Experts of a small language model.
Size: 12 layers, width 384, vocabulary 30723.
Experts: 128 experts in each of 12 layers, 64 GeGLU neurons an expert.
Training: a variant of Muon for the experts, 1146M tokens.
Below are experts of layer 7 (counted from 0) of a mixture-of-experts language model. Rows are named router (the router's row for the expert), gate (a neuron's input weights, with its number), up (a neuron's input weights, with its number), down (a neuron's output weights, with its number) and show model dimensions 224-255. Each number is 500 + 25 x the weight over its row's rms, rounded and kept within 0 to 999. Numbers have three digits each.
After each expert's rows: a language model's description of what the expert responds to; "comes before" lists some tokens at least twice as common just after its tokens as in all text. This comes from a sample of Wikipedia text that the model never trained on. Tokens count by the router's weight.

# expert 56
router:513471466520497527508523531519512511533520477511517508484496461505470516526508517482488511484552
gate0:495464555525495483509517514530506493483520538521495507476498470546503530506490513490515547464513
up0:510487498541499489480497515515507453478538511475522507501509496545473514515516458503497527508524
down0:492500490521544507503525528502487493558482518495499500495481500497495526511488509494493472499486
gate1:500477512507508538495476470516475519555508497487537506506502536466505467488479486495519504456489
up1:511497521511529568499493528489517471492529505554490536468477547508491501530504501491492512539481
down1:466517453505506525442486469524485522556479522484523537517541525483515515466456529499516498543537
gate2:474492493479524506482465492495562464512495462512444506534480516518495468512523544503484466455557
up2:481493452547541537483453496544534470504465492462490460533471523479501497562474568471526482477497
down2:531519506496538509482493496451532497489507517500485497543522497473520501546460513523446495463538
gate3:472457475480509494500521515483538445544477477506504525481473574437559484535571532509496494478560
up3:542543517456503498511547546482491479483509512478470486482473483519460543471470527472491507538503
down3:518493478536522497463521513489503554476523490489502462531474507502503491501493508508421508487477
gate4:542520522519455509542471510520508522498487473551499524457518515478491493498520488504485506449481
up4:462513495490519549466508493526486474491533504439509441486433481455498530496515514500551503515518
down4:524492504523497511467566512495493544513541480473467524511478498500458468557499476458510507508480
gate5:506500475487537490512528514493504484518516517487495501515497482500501477520520505532546490519537
up5:489498533522465505523560477524518498502448497466490449517506539476495530542467460517505544484478
down5:518461521464495534513495440497489548530474495477450493521485505484503479498525529481516499506468
Description: Commas, including those fused with quotes or brackets, that end a clause or name before and, which or where, such as Hangzhou, Zhejiang.
comes before: " and", " which", " but", "000", " who", " with"

# expert 58
router:517451517513528513545476516510525522484495458530475515478521472518520506486481499475474521508545
gate0:507470499533487473490504456492493532526522512472432519463508559544466494490502501472490511460491
up0:503465505474492470490496494473508497533513518507472479476497482528481486481498499485484490469485
down0:498516459518508506439516470490500501519482496518466474479499490504514521525497479517544462516540
gate1:539452520522496510502511507478476509497494503492505479432493498494501491473489514497459497507464
up1:499537484468490496474517505528503497542501472515501470508532541449463490553542499534545507508523
down1:507521482445514478530500538543490486494456472515477548545492509486481454482524491476513523419503
gate2:522494469511517492450484474444493491464520471449513537475501468472500467493438494519477488508515
up2:498485479506513482483519517502484484463514536475478470431503475489459517534502495495494461485477
down2:466508501474509492485501462514503520517510493499499506501459484461516550500499480496538523529482
gate3:518480498488503555455510447497536535479507505550459498507510530518522513506465474490485497496540
up3:453527527503499511485514464506485532529525491528514501549471474463503490469501522509513482451478
down3:497467548472526552482527565528521472538511538530556535536517471489488532506467528521530489504493
gate4:518525505541499501504507486437453506462483530497475523537496523541533519501506507508493496517498
up4:505482519496484504538508491533485490499471492516483469462498518522477518512538482482471507443500
down4:494488496451492484478483492567490502499486520470541510500484418493543492511513504510543476484478
gate5:464481452507506468511479528479478503502511450479490529518512488501477557498499508522482503519517
up5:494480486492516458490450497503484522509468442478482502496526507506478513499512522514488503520533
down5:510529522516467489468484471542455498475554537490489524504518452461531497526481487533481489513516
Description: Abstract and technical nouns, often with suffixes like -ation, -ity, -ization, such as development, energy, theory, and analysis, in expository prose.
comes before: " of", ",", " and", ".", " is", ".\n\n"

# expert 35
router:529464474498495503517517504487516496481498485522486493482479484502516514499510495500455551498527
gate0:546521495512471536528525492481483471458538488547525483544524512441501445495570513488470501512504
up0:492479465523546482492492472517490503515482521511524494466501522499525428517449494538494479509499
down0:527500541531483488498488490490515512491517523499481519507488506530519522511519505502452491486509
gate1:513529487489503457520501492552498457509528526506459489470505500508524513530477467485546511492509
up1:514488501525502485510506515468529481509539508509494476504490452464504524524489522527456552466497
down1:596446534518428500452534515481527534500500477535537542467529517524508474515509500516464488492517
gate2:485477510467458478480516484497535480536504485494508498507502464463484485495493506493442481491554
up2:537517521517491502537506550504468474506486517508503456511463480449483479464474501486467470518486
down2:480509490507528480507489509519531522547540463457502513506484513531518472552526486485468498466518
gate3:531504482523506456484515539482501497523534517493488512473479541512495518517490480493526497522531
up3:491461518548496560550486507458488452491457551442486522538493466520448518473532503478500470486510
down3:458466514534508460473462501516516470486506548519513568500532504507493506499479480480516495489514
gate4:537483558531492496498530476501483516457470466510458507501515518476499497493496497475469491473555
up4:546490483515503542512529515531536480492488494525506523456496480466515481488492521544492525509467
down4:523514517491512531475491520455498534483501515524508486518453517495494482510487499512449499467467
gate5:511479476500505510469498509472498500518481479494476501469526510470481535505527470491493478519558
up5:499529501493516498498496496538468523530476498485495454511521493511487485538513516502560506504492
down5:502556411474474503543495470496497496464487462528462546506494481458496455460478477509501513506473
Description: Words about education and scholarship in biographies, such as professor, studied, majored, PhD, research, University, mathematics.
comes before: " of", " and", " University", " at", " in", " degree"

# expert 42
router:513500523501495509552489517541542513531490485516514485452490464489469506490498537515500483454512
gate0:465509514505525526523523491512471535556479497565519487490433495468505505471507504519505530491471
up0:541509503481502492526499507483464512436501499482463452509535467493450487501500488510481514509517
down0:482461528511527529486509536490528512470482536464517449481529527505512508536498491499531462513513
gate1:494479519494510497456444490510471509461518457526577502505469513512515457491526493472500511463472
up1:491513541510499534508492526547558537529512483474495515519493494514488490486535471468494537501516
down1:517469479540485469497494493477479490469445505516469487470537521480506467500486538490494436550492
gate2:478502496528490514527485477492543456470526513488552561538533508488496511454512494484503495500491
up2:459500507510482484461547472531501521507496494449433526483501533537521470481497506508478489520524
down2:481486498512476477505491464484522506532512519487486485521497509537514504501498506478557526439464
gate3:501502535456483503517496510505488497531503496508529476495471511504510478508515481497467482521491
up3:488497475477533465505530487537473465479499528524477524487471472473507537474503481537521514491485
down3:524488496528510490497493503498532493503470493516478485471515511495527500475483490511491512520496
gate4:479484501498443504500501506524482506530504462434487502469473486516487470554519535510479529488479
up4:516512487468553480496490492476507474476504523593502506521526521485525499470463480485523478490515
down4:487523458512476536480492531515484489491519465459443515529502450518497530467476501498412516492490
gate5:493459517449505539530529491457508456478504518504488529481488501530526507516457533549505511512478
up5:509485493479485482513524480513500479462478478491508533491534558472461495483502552498534445510487
down5:461515551455480527497468527525468539481494505466472485461488518490528463505508478510457500498486
Description: Digits starting list or table rows, episode numbers and years, such as 3 in a draft table, 2. track listings, 197-1.
comes before: " |", "–", ";", ".", ")\n", " |\n"

# expert 36
router:520449525547485506530496543488509512492486451559505513435502480489486506499460497487454556501532
gate0:482497523520495475460492478521524521529537490489462505451529460519483484459484487491514532502477
up0:485507567462514453443497506496492485482527521500469470480553474524499451516474534490507517511506
down0:465498487477485481489462505511486536504514519490503526492494483524495505502507502492537493492509
gate1:479522498516506489544498503515474489521522496528492526542474476479470526514520509488510500482506
up1:522473540478461534472514481483502517527481507485494498546512519518488502469561501497520500464457
down1:493481461490509529541495503497511473467510501473496507520497452495474510499490499549446487466472
gate2:481510520493459478519505507531487498512496473505463519564472468492480470522492508542490498533566
up2:490526498457503485468480526498538518535544515484540459476497533515479504496508529485514535505497
down2:528507472489520472510470526505518486510505523479503493458514495495454494466495519480456502511491
gate3:462449532514503429526474495513516522497488543497524473508462456472537512509514506485504523494488
up3:477493503496461437501509513538511493513534528532503484527502474500512471485454493495501533525531
down3:516502517500500518489504516528531491507507503504532501464482503541522488473524526506577453462496
gate4:495504501498487527495511527468501466508487487479518498513546441503515460509465520527470537495489
up4:495463481491502461523518505541532551490482481459520483521530463498483547501531491536473525501510
down4:512503505530503484501503485508505487482481485458469493546530480498492491495457508500532484491494
gate5:481511505512477522513505516483502483526469529548519521443510504500489510513515514542484513508500
up5:527545510514484505520499518441488486526497500505503494457514530491477459506514525536522516491509
down5:472495511520527456485531455450512495490482509528480430529508501543449540503540481491507514456499
Description: Singular nouns after a, an or one, often in sports reports, such as record, run, year, number, person, interview.
comes before: " of", " in", ",", ".", " for", " to"

# expert 0
router:503456515518507517528501492535527505522502442548490490467495459492528483466478501470475510473526
gate0:461481498527510524509491457520507495496518497485511486465491506472519501511491493487476489445485
up0:514491492517497517488544549466475504526479460515466522472526492520551498524515455500515512555541
down0:495489499503472486522491509489524526483515511516547519485455483534467468529540504488473472453530
gate1:495548545561502511530479465521464520544503460524496518475483472510467469500470514470497524528494
up1:489543511478497516518498482516472488511495494551515503511508480487475487515453500477457484502508
down1:505498488514492481479513482482533493483514506532518491520481487473533535531553483436528464481514
gate2:466542485470512450496510488489459499487503514515481517469470474500489525469472447495552496463525
up2:449506486517549461509523461512460494515489498513492530459498486491515514488498485499501485473487
down2:533545476503485487500543481508511515496526497468498531486516478493487523515521488535506518510519
gate3:543542483521514486452504517514452500488482508497514515522522442472527454529459459524514461491482
up3:470455517482506498521505496469567495502464524494529478500506512515514526465518525489497499535473
down3:532514501497514472492482477514510530502499504477474507481528493539462477526507492472535483502470
gate4:509515525524512490497475493500517482488488479504499491507510556518520492531531466474491516474479
up4:538537514531479530521515483542509505469455521512466515537445437509464501488439511532484541490510
down4:507527481486522526480451485533515460508485484476455515497491505509506555511486503544479493469516
gate5:517491475483531500517512501519499518504512530474468516518505449547550513466532441494479484485481
up5:459501456483513486509508525536505515502515482495516491475517483492487494473544445477521486500478
down5:490504497480512480500505485452463528517529529530511473474490529473503482547506510519497510530491
Description: Plural or abstract nouns after a determiner or possessive, before of or punctuation, such as countries, events, titles, relations.
comes before: " of", ",", ".", " in", ".\n\n", " were"

# expert 55
router:485475517495481499527445545466492492519496495543473493503504504531524474465487509506501506442498
gate0:484516485495478516508513511505518524511477494476511496528475474502516538458529509477493486505477
up0:492485500469449510451521480480540482537490466468499469449501496504513506486508531482481466510522
down0:466500502484510485462527487513529413530495488492500510504474516506496530542509510521474512493520
gate1:484504491518464483497438490503534484498498483536471490464505523501478541470489472530564531489463
up1:523475483506491526538527507509526525498484532504490522464497493495531482492529501493486462498479
down1:525484533546477482481478515528474464523502516527425525497526499529473478495461520502503503510504
gate2:478493508516504500523470548489457490494490495527479496482482503513533485539520527489486495483499
up2:500500487500521548465506509491529563494492459463541533505550508490529463485524491522475511517522
down2:499511478535517492485541496498545453534494475473514534541492528493467522484516464525500495503500
gate3:468495499516519525471459516479486485524512506524498495506511522503491500524509521483512475539520
up3:479509475479535584474475493439522479487471500531523444511498540486542531501518516526498534490543
down3:458490465516461506484463573478502460487545521463482526475545518488510452456508487490516519494497
gate4:491460487548460502512492527486497526528538514515446486489515546499498489502488498522507473489513
up4:466482499549538509490501458474493426472488501461530502536498542445506541544478497494508535494468
down4:433487471524508461501486482540481485503470470477498500564462476519494528520526461504509463473467
gate5:522498524469494510554471470497492499467472508519505496488506507473445502483548479511515533521462
up5:481483552492499556418515534539485504513474488517473510520578492522467496524456479471491517473517
down5:546483516518499469537533528508518498502437434466505483514531463479462496492482525504534495510535
Description: Cells in election and office tables: party names like Labour, Conservative, Republican, vote numbers, percentages, years, and blank pipe cells.
comes before: " |", ".", " ", " election", "%", " Party"

# expert 26
router:507423514526467507524474508477528454516512447530482512474481520543503491471479517528493510479540
gate0:501499471516504486471518473515478523494502460484465489467506507497507501491476494501512475491516
up0:471540479538535472445491474499516511482498509513498477508475470507532506535533536491482526552496
down0:463483504532463506530471508507515512520510497536509520540510493567462520508512516498445488552486
gate1:464541553512485532511537483517479490555466452472430500527533527468524546487478518522519505511474
up1:506486474505551500520495479483481499494473488495526546523466506512502524548460526513471510479513
down1:478471461492530511487467542484476505495519501519475500515500494498479538497493488520548487499479
gate2:493490526531489488501546535488480486494537466524477488459505489521538499500491457487427482473545
up2:466536505485518500481503534479491488552536513489461502487560501536528491516524458491534508481500
down2:533506511481533521508514525469476506522508545469495521497523521483544504512476480500520528501553
gate3:543509521483521548490483520471516449480517452517485493530529468518521497507504534528487481538528
up3:479484474470513490498490509506451454483518507510499469497510501489482516488469518490458490512480
down3:496519468525495489509470425476465536471470458494487549532500473442508512495483495483544514493519
gate4:477489484498521509499484484504488473489525563509449504503482496475519445559494528469529528515544
up4:507483513460500462462519507486494489499524517508481514502500482530487536547485504493486488483524
down4:557473480497490542487501507495519488532496497468486548483562474506532541456549487457496467452507
gate5:493408526479530533562513517490472503478491506519522500475471490474531562505476530509484511451549
up5:489480492499510532546478481530495484506479493509489484493502500488541503523516518515473498492484
down5:513479499506501506525468492512486502489531535444506450496482496485514511487502516542483525502533
Description: Past participles and verbs after is or was that describe location, origin or makeup, such as located, based, characterized by, manufactured by.
comes before: " to", " by", " in", " as", " on", " from"

# expert 7
router:543439490502505518531512477485489481512567493540491545488462493505503502485533468502474496475504
gate0:525523489493514490559476495517508524465499470519464508498466495508471497497528509532482504506528
up0:522481444519531493503468476524508503488470448501485503480475516517502546496540505519464459506532
down0:502544496492521465569486523495534486509533522532506498500447495453508532514541501499545485488487
gate1:494458492459484504510523521482496482497544487510475514533459500513478508516522524462485479527502
up1:459528531520538509530523449484502516541449481510502502468509478486538528491488443519505522550485
down1:497506517484513484504516486515516484478557499508480523509480526474456515476534538528525538482455
gate2:498506545441489526474497489497495504476467511536448482507474495522498474483486492496451500485501
up2:497526478548510478523519522503537477487496483449515526492530508499504552518518517481518497497498
down2:488460460542539470485516499526524503484511513492507491520473474493529501510525496516491479523499
gate3:515540515505511489485508524489487449482519473508482485489461520487495469471511501478479509472470
up3:528508500522450544493478510487453517455482480524498491529491483489481470489510540499527492435448
down3:490474514542467495536552480489527503479504536475498535474437521521476493491537477484504495511462
gate4:462481502496511530517529446481523502508486527495502525542518502506524508511549468460464535498502
up4:541513499476450480479492536557498463471485479505493502460463494476513484473493542514502476470481
down4:496467521501474457501505471471531485466544509492468496511517507478497491474515494501496497522475
gate5:470484459534468517472435472473484493507487457515522486517472491508491525537502473506486522528484
up5:527486549495507485521555542521517506490509547524478510506505519497546476481521541465517481479525
down5:501523430500479497508474502514502510485458488515512513527503492495473517475472516511499518470458
Description: Wikipedia heading equals signs (==, ===) and the paragraph breaks before them, plus pipes ending table rows and function words like of, for.
comes before: "=", "|", "See", "==", "History", "Personal"

# expert 22
router:502459542524520524538488528544537493496536458570498464444494470512483496494493478503479505480467
gate0:476490498520507514528512508463537479452511468533501505469520491481477542443470461508519482456539
up0:510510498503494466473442478487497519503449495516497509524529450552492489519482522497498476513457
down0:498463532494485523467549468521523535466501484444528510522482507479512524507503482516539498498489
gate1:463501519485525531455532468485497524506491537528499486531540508535498522479537516515516494532533
up1:544504480483486440466441452506486485487481508466499475497518473524511500486514550499512499498494
down1:539489479516493508488499554481505488488485486519508486491499483494475495486511486465486513515473
gate2:485551487458526522510494428521488465497522491473536503475493518511514509507507516464520527474490
up2:509497483487495478488515517474522486494480536451495501521528512524531475496483518546491508499515
down2:509486489573493499501499534483505505481494528524488512502526528472532515538477476467499500464506
gate3:485511559471546512477523456519508531475452510497472475494494511478525486509477487528553520533498
up3:464463483501530473523536502554461498493514461497500524478492487453498491498502547481491498541479
down3:509486440494470518511498449451492555497519482553507558504497511496511513541483513490482542509525
gate4:515486505504470517512538495529490501510499468527529543542488468506545509520490494464493493490500
up4:460445540541507559494530519494497504547522473508521478509486500537491522485475469492526527507510
down4:476527533515521513505502519489525522497533474501513489496502494531493546548482451511485463473506
gate5:532478515459508455492509521456567530511488503526508495509527510519479484521472481509478490510501
up5:513462491486452495477523521513514507484512513525531491511544482526498530505450463490486524505472
down5:502498472514513476495535503481532500508495469477475555514516531505536482495503492548535443479476
Description: Function words that link clauses or begin verb phrases, such as infinitive to, relative which/who/that, but, when, would, and did.
comes before: " be", " the", " he", " not", " it", " they"

# expert 20
router:493452502533511524547527466482535470532525476505546524493439506520538510467475473514504518495540
gate0:512460512528523487516522467531513524489470509528477493502517481449531519526480502537488428498482
up0:508488508518550485482542452510489522519512509489475470507527480467532498504489547472470442505495
down0:509492505513499459497484509513499463509517471505489459514502480507467483502493482518519502513517
gate1:504494444499475513541513501533521528473477500456470503502509500492495511491454489533508518505500
up1:496492506519504487519531438492529504518509508491468503489513490469485531488500475518530487529515
down1:479486487465462520517486481500531479491520498507513477489529486518499466476517539548456535527509
gate2:523500500477463513515514511487507440503503464523576522507454512511518537532493523517532514485497
up2:464509486493473475489507509523501520478513517532532463512538479495520495489528538471438468479495
down2:524483485475512487488517493448499501523495480497511487486492481462486467487442462524518526481492
gate3:482488534466533522497497523534516530510485477508476484500484514517551486518487468479515487534522
up3:527504458466453481481505511469454462499489559477516504513486473498501512483464496522516523543483
down3:485483479447447497516516482500515509537509550516481485496499471523531523522518492515486540504494
gate4:496512522549477551483491485509514527490501506501500481467496473520475511487478517502499515526535
up4:534490455471482491491484503469516471489523509512496510535488523515506502494526530501480490467499
down4:507492502561481502500507484502448536504529471532498506506485488478487541538474511510476490509516
gate5:474494507521467469542508508511510526462517478531476500518583537496505482473516491495518500486507
up5:522477495523463481518536490525463463492488483430519528471477502507503511450488482434524489455514
down5:490514519534525504503474493575479517513491538560524484461482485466543483516494520523534562463520
Description: Minus signs in goal-difference columns, coordinate digits before ″N, score dashes, and UTC or U pieces, such as −20, 46°08′27, UTC+2.
comes before: "2", "6", ".", ".S", "1", "″N"

# expert 30
router:493487495526497498530459530525515479491545445522512519500539484520514506504521490497489499502514
gate0:456525481452479499550507489522500539513477480498492530503523512515482499535521513513518499492471
up0:477494499505467507536532475543510544520487490497521528534471536493464509533509533471497460508513
down0:483486484546465509504532511490502505488490486490528505513481473499512520507503482499479532491497
gate1:512508493511505512517442458480481481485534508496512510482530501544544492474496465507488482480516
up1:480504511513494500498482491465517529483488505496547480504525533550532518450483468523477473495503
down1:483531484472511531524486489490447516545502493450564488499557492553509500491490524536474519522461
gate2:529518500466513517491518551497513516511500471524503537532527503508530502485493499483529496550507
up2:498521518476553492546492473570502475479522456496537503525448567483483470494540526498517522495574
down2:504490490512434475546491528506472506498450503520475460482541480489495506479495499533457517498478
gate3:470481485503474473495473526476496490472480534505514543486490507507491471495518466521511439497446
up3:562496524484486514508533525504558464498487495523530500542453482526501529518509522448460514487478
down3:457518473500506526480487486473479490523506552491535500518487504525495482513514471494490524525509
gate4:550483474469467510521502520451531482514487510527549505502537498524510516510549498526507489498514
up4:508523527525500490481515484498460487470542502481486492502530513519479511525495541504520482492518
down4:503545506518470576516494509528505514483509531515460468511512497476472479510471486475495445506479
gate5:481481489472506485459450510519522533491485465478536476476538472517530473489475486486514497464477
up5:467505532523541529488488485504461539487483446512528429472511541507488504493489474483477554481482
down5:494530531503503503481487525516461515502478489503528473470485474516537499499472520515494503487479
Description: Prepositions and modal or purpose verbs that open a phrase before the, a or be, such as to, for, against, onto, could.
comes before: " the", " a", " be", " their", " its", " an"

# expert 41
router:486437478513492519501510518495551489497549494596471559460491488502496490458511507494471510493503
gate0:492512526547456479532500508492505497506512442499484508480518468441515511492490521495530505474487
up0:519499497486463458525518475478527477524520473513487465507482511472451525501470520536472476487450
down0:519517513526499503526507484488501514499491454508521486486486512458529545562515530466461519456466
gate1:513502537478460517516551482527505498556527506529477498496441499478450502533528504494482448489499
up1:483449467462480505484511542516509463523496504536528511560515507486519450512490486507529458464555
down1:538534471548488467513445522466521496468473512495507476470511521467454492514479514472529548511513
gate2:549444519468496526488491479484483473489504537506495480489516507497508544452474516543463451481512
up2:518491465507488521492528541479543484523518471503485497527485449526500477508472477442497532500497
down2:491496523527481533483506497519575479469498525510454508535519530545507497501520513541454493472505
gate3:478447502539470540482535447490503452521533491504478489483454519488463476506521495502495535531483
up3:486488500471513538499493510525545475548487502479497467491497520479511467488531471479506484506501
down3:522507519570537496508494491553458475540485492491531493485499488489541522534483507515490530437496
gate4:503512519493501488523450559467507469505513446518496495496507463523472459489515534499471486536521
up4:474520490508512508494509456529464543483507559501517510520479522496540522522493485498525521460480
down4:520473463531531464499476524508481531524491456481501547483502514501483587482490546439490465472529
gate5:460499507504511524554525507494500500510525520551471514480525514487483549515503489511473556534474
up5:537494496513500561492509500553513514520522507483477532513491498512502471474491534460455480493555
down5:498488466485487506498510482501487511534500506486480512456448483503528485483483493509502503527481
Description: Pipe and semicolon separators between numeric cells in standings, election results and statistics tables, plus coordinate marks like °N.
comes before: " ", " —", " +", " −", " .", " Yes"

# expert 27
router:462461476522529503503510516541523458530504499508485525474497519495493482497499497493489484518510
gate0:512487529484510483502518455523506441520508510480525559492504520493466482520495494538548454489507
up0:508509455511531510462510545449471501488538479498533454502512500473516533503531509433502493518494
down0:480480494487480497453533454503516473460499515476531493499491518483496491465525485530510495478542
gate1:464466489572492476471536517508552472542490476498447528471440506492477532493508522512488473529520
up1:502530518493540464526494502497515502491479468495524472515535524518514479484481502484522518471493
down1:514488489496515513500474507472480518462478474470486524497510463503469546493529557501544516494535
gate2:523468484459448519455422556465499531549513480482515488473497491506482505502514523494522496485507
up2:462542512505508509538572484549520478489510529501474538528480495472528486495506498504491517501504
down2:526479490523530521447491503521512519524504485456460492518523463507511498469546515495488495512549
gate3:455503466521501519491524527532495504550484512483472491485494537470512518491503464495523499510539
up3:528543531499486481493511516514509447511476505509494449537488503488474519507498491486494520483513
down3:481447495471484519493521475478473516524517493517477499511492524487487491497511517483497496505507
gate4:467540450474532471459501561534504497522524522519509471480508499551497492502520520463489520521470
up4:489519523436529498448506521472538469489504495494492531484506498490449509510524528493502470521436
down4:478493525475490515495445489533471520485516524536523487536535489523523503503478512470549541472549
gate5:501448516497500525504516470549508490502495509525538509507509477519521530486498525518567496511505
up5:492514497520497482491452493532510519469514466476504504487536515551507502477485496531510498483525
down5:559514507538454490472460467545514551498472520505511507500501458556510511485488536508491520491474
Description: Tokens right before or inside dates: on, On, until, the space after a month name, and en dashes in date ranges like July 27 – August.
comes before: " ", " August", " May", " September", " November", " July"

# expert 62
router:504434492531470496508493504494539499537539495516494511454490497527519521494512519493488503528485
gate0:456467497496500546518530534464513526483491456514473458479496530511504521527503476520480515489527
up0:499469463500518514529508502479513490422461521467504500482495517488485505496498501545482470508493
down0:515468495476533526540523495482454462525448489486541535510494509522480497550521492525463495502464
gate1:474482466526456525502536483496493503507517477484490505506514491525530553525466506508490519529566
up1:533526491467490475506529524521545494501497483544530480501516539483454472482517505486532472470464
down1:525511537488546575492536537507508488498478530489497528485507528527434463504517511522580467474469
gate2:511472551528530523508481535522504491513471466520479508562493527505489497482504538533489521492482
up2:478537482481502498499542499466505514505503528454484463494487477489519542543457470470527527505500
down2:512525516510503524518437474511531460500492500490489524487517513487479485515510471495531498511487
gate3:565485513546481513563503521514530532442499506516489480524501498522518493485513472478488494485537
up3:513479518500453501505449479514526535505518508480494508523466470490458478487479496507500532458502
down3:520496516516500478564494512491515475541518543564517523484482538485537478483493469510469563517507
gate4:526462494482476513504486543511502503475466516510495528483536479478466505488474561496503559502529
up4:464544509534514470506527471519505502486546549538512548502482458502474488490512522490505497509483
down4:546457506499481446531523501508518527482566523503468513481456483503478545512485488470475475482511
gate5:486455482520454531521494485492532437472510475480467519513541506559513538473441472496526496481488
up5:505545536526469530496485503500496489512484509498487469508474484501526484512523498462466503492476
down5:509524512511506487469517473487497473493453482457525520501478483501493504497495509528477499494519
Description: Pipe characters that open or separate table rows, along with semicolons and list dashes at line starts in statistics and squad tables.
comes before: " ", " \"", " MF", " Total", " DF", " FW"

# expert 9
router:513501556474496483551504512493532513522572460541498541478495481509472511525482498496499517547522
gate0:521503517518521492487466508470524509518516510505471504505453498468506521516501469527522497533524
up0:485536516474525493486461520507458525514512498542504516500481513475496502475525485482494493533487
down0:500502551548501501498465516507501481449545504511487495484522478523523523514455499497499531510521
gate1:493483461541494499474513511489529508476500510527515502505480523492479462531513503522485481476514
up1:568485478489544513463506485514513510494547468508473517453525491518506512504494503506497493516496
down1:506484478509484487504520484491469542507507533509485494514564466479484496546491491493491480446515
gate2:498491497454502502536487508498505548477509507520515477523507507507507520462558483495467509509461
up2:515499500532499444491496518520477483506498444500497518498459505516477473456447484483533458508516
down2:476484511502539506509528535504499516517503454479544463495548458491518550509491543448471502508484
gate3:546517490505528511503532516501484470476489496500509501493458524526492509474481514495522482531536
up3:523453517515451488492521477529516492489504503493492486498480491479519514503456470559479495499490
down3:511500475512505523503518471529518534466460510504498511503472491528489487466469490500490504518489
gate4:515511506491495485513467505497536493463493467492514476508466503472521503523523492508461481496530
up4:512497562473479543501491482507516469502506498488524519535518488565500529492516501514479511504511
down4:510530467522501480493473498525524523512478473487555481511492515526490502485472469476484521489546
gate5:510494487529541520532475521500490539508503475488490513471489437489493489448497508518508511526530
up5:451509522512476498535518496500546477511502474508522502523455472456516508495493489494492506509478
down5:515511447450478517505448510456539504515469491514489514505489513487506469542497480522495477507475
Description: Colons, pipes, dashes and commas that separate a field label from its value in infoboxes and tables, e.g. County:, Clade:, Medal – place.
comes before: " ", ":", "\n", "-", "=", " UTC"

# expert 43
router:508446477501472509509496512462569473498548470554453558466491478506455481477526512482466505483543
gate0:516513490524503545485450510503518489520497454475535499528526503482511506486506500483516472474552
up0:495499469510527527479530478461468513516516488447518530512516519490505511533535470528510512523548
down0:505474505510486521481505532457471495496503501515520512514514510506512493465495481491525498484486
gate1:502477514493514529518494486497457494480498471527469511481510511502547494469497486527507487496507
up1:502541470503487469463493495508567515540506529472516480526491479526467504543511492488502506502475
down1:503542516514479529511532502495483485527501490455514504534495453555506516476525462553484546537472
gate2:478526485470504482519524525505507542437509575540478483523522508486473476470496490496521537505515
up2:554463502518533493500495475498521435544502463419508499499477443461511490538517484476460451479444
down2:487478515531522536494504522517479506511457472494514464459546498509477523526512533467499535477527
gate3:461534499490508539446532503530501463498538494505481469505484495510496471506482459482494486522472
up3:512513512512485519527523531530492528497503510569457477479489508513489457458470514515478502534489
down3:519479459510498488500512514467494476496533520480484556493535503511538493478467482513514501516480
gate4:487478486518488532482505512490515468511555538498461485503496531516490506487502485490516519512517
up4:492506504514484555506508492518475545518476508496507461489526521503526510522528505485499510505522
down4:512461511502490521461524471504504455502519559495481475520468525471526523497501485479476510494495
gate5:457463486506535503463481585505495522469485455469484484539503507508497531486496485488516520534549
up5:477480489529496474483481497457477532575510470538520502498520519507493488497514522458509551495487
down5:523501462497489504501497504476502498485453522496494520483489519541515508511493479523475550505518
Description: Pipes and semicolons dividing cells in tables and lists of racing teams, tennis results, game releases and TV guests.
comes before: " ", " Yes", " —", " No", " Chevrolet", " USA"